Experts of a small language model: width 224.
Below are experts of layer 4 (counted from 0) of a mixture-of-experts language model. Rows are named router (the router's row for the expert) and show model dimensions 0-223. Each number is 128 + 24 x the weight over its row's rms, rounded and kept within 0 to 255. Numbers have three digits each.
After each expert's rows: "gets" lists some tokens that make up at least twice as much of what it gets as of all text. This comes from a sample of Wikipedia text that the model never trained on. Tokens count by the router's weight.

# expert 31
router:174129094153144179112133137129126139119099113104110128175116126150140135120120108146102122146113130100108070154118112181133126135152138167135159119162138101115097129142107135087116133126128125135122128146170120126117099131100093144108128106081129117157123151151177142148114104116112109086119101151103155122132144079101134116123131111154110093104115176155117150134085170147120167113110146144160126097106168141148143103125137086125080120140117109159120129135036130128084152087161142133121110117085101107123141136147105123114191115160052108083113129137156125145149106117121131137101122121154119122120163125149167157073132139142131124146128129155162124134107120127126118173138
gets: "-", "|", "=", ":", "===", " •"

# expert 35
router:128159124157141147086132187124165132159124133116078161190071132133160131132124132143097125133121136132095100096167114133153146122137129142081140141142140137113106099130129127118128094085083107099129122126144166094155124147097109145122179120087135117128136133121141124145124131089113191098139091179100175115101118101126115123117143119114101147108125124155087148168140132150133130097129125138172142071120160122097121106146089072164106083113123106137118145162131105138060125108159129135155112130108117087138113158142122146132131132135103135133105140094143115152129107164129116181124149102135171125131163083146114137111135126124141140118108150150152067125108117132099115133130
gets: " and", ",", " as", " with", " to", " or"

# expert 46
router:076158113162151138127100148128180147135099114143113144140103115137187126122180108156117095148128130117062107125142077163157143135144169145128143175161171118115115113154129128114116105133107129168157112140123137133150087151111122149119142105107153109152142112166139131134132132086130173116125085151117132159140143093113126116113136106099103113127118157109129139123092129153123136093116134140148153134118141150105092110153126152162096108124080124108111123138107078132131146134122153145141110120106103089131115135152114151150122128049090104078151147110162187105139135151162098132113146118142141140099157082147154129128126117140085155114109152126144096129140108157109102151191
gets: " a", " an", " A", " one", " the", "A"

# expert 47
router:095174122111135111114111165112142122140126141171119152137107117125171109133108113134122084170137079118105112120145099149139153140131126152088096130144184127113128114142137170131129104100093128092123088176138128125129099166112116147125140128128083114133176162167129075164134122095094152108096113173092137092067109119092113147114121122141121124089125125172101141150112146146145178101116137148150141124108143134128115094152126125165106104105100125194135112137117121134136144103107153144150123128069130111140141180141111160148120091118101098106091129110144157103155127138180136178136131119139149119102126095169143109136109126148112140159105162141140112137139114151112138119082
gets: " was", " is", " were", " are", " be", " also"

# expert 16
router:140150093106147162130119142107142152135098106111118147153140089157148110095114154128176116131088144095104101116106104147161167164159149157103086155152151096110120109161101146107112104114159096130161100147153120090150100146098112091116143110111107101160146136149136104155157115119099149104102126147098130140128117101097108104104160096159102102109106163105111154125117126149093149110098103161163160113110158152094094091154115131150151101131111106119096141153129101159102165113143154161163103099117110114148114151153121153129128104115123105115101148098160119084166095152143100096096152115141155156125155117146159171118161116168126162146098143139139117122155098152114095152138
gets: "s", " for", " at", " has", " In", " with"

# expert 29
router:141173093142132162097138156104119142147104104145101141180071129125130137109144127108138131123112132127102100100141161154137119151140144158135103123159129126132120106161132143106121137116161094141161119124150147142144115117107103163134159125111159110126114176154132128162143114155134129101078149143131175130100153101121106114105125116172105099092201131101114119172094169149149117104098103123163122051097158150127116122162178139129082128115121116163131147170120116141117128101150141144133112109094147142165127193127099118115116093152104126081077153101146112129108118119129114182120151130174145140095145110143122156091113114122127135120127152113145118133149121158117116142175
gets: ":", " |", ";", " of", " –", " as"

# expert 25
router:099132109115156162097093157116127152139102131120077133145096095140137101121124141137115087148137159107120118104166131140136143143153158121124154110152131132102120119172131154133118120136089129119154088146134134137158122158092106159129196127074080113141147116184124143129122094127111157115127097138123146103075160085132151129119120111113101124109135142110068193159125177139113117118119134136149143109133138188142116136138105140125119135133107105132138134147125141152116128081149143139142099133139120107125141177154101131136193113151107121114082163128146140094144123108155107147110123119125156131063160147135116116091140123186120161151087160139130131131121096135111127194156
gets: " the", " The", "The", " his", "s", " their"

# expert 14
router:175165115181134175121128158113131159158117083101126130138148111133135140105133130157111131118074146116090105131138134120175134148132157145097125148144136106111162131167122140115144118098135103133148101153171141105166131131123116176099142119102079116131158191130181103139122098118140145108117107160095135096115109084114115083091140110161121106058124112106113141150105170152094152128105126155145135102125145162143101123139110121158161095105145109129126147146120086197113146161098134135145102113077124138145119126126119140143148102109087128132149153121136163127101112125160121127108123118144156159116133107156133143130144099183120156169110161161126123143144110123146124166096
gets: " in", " of", ",", "W", " at", "N"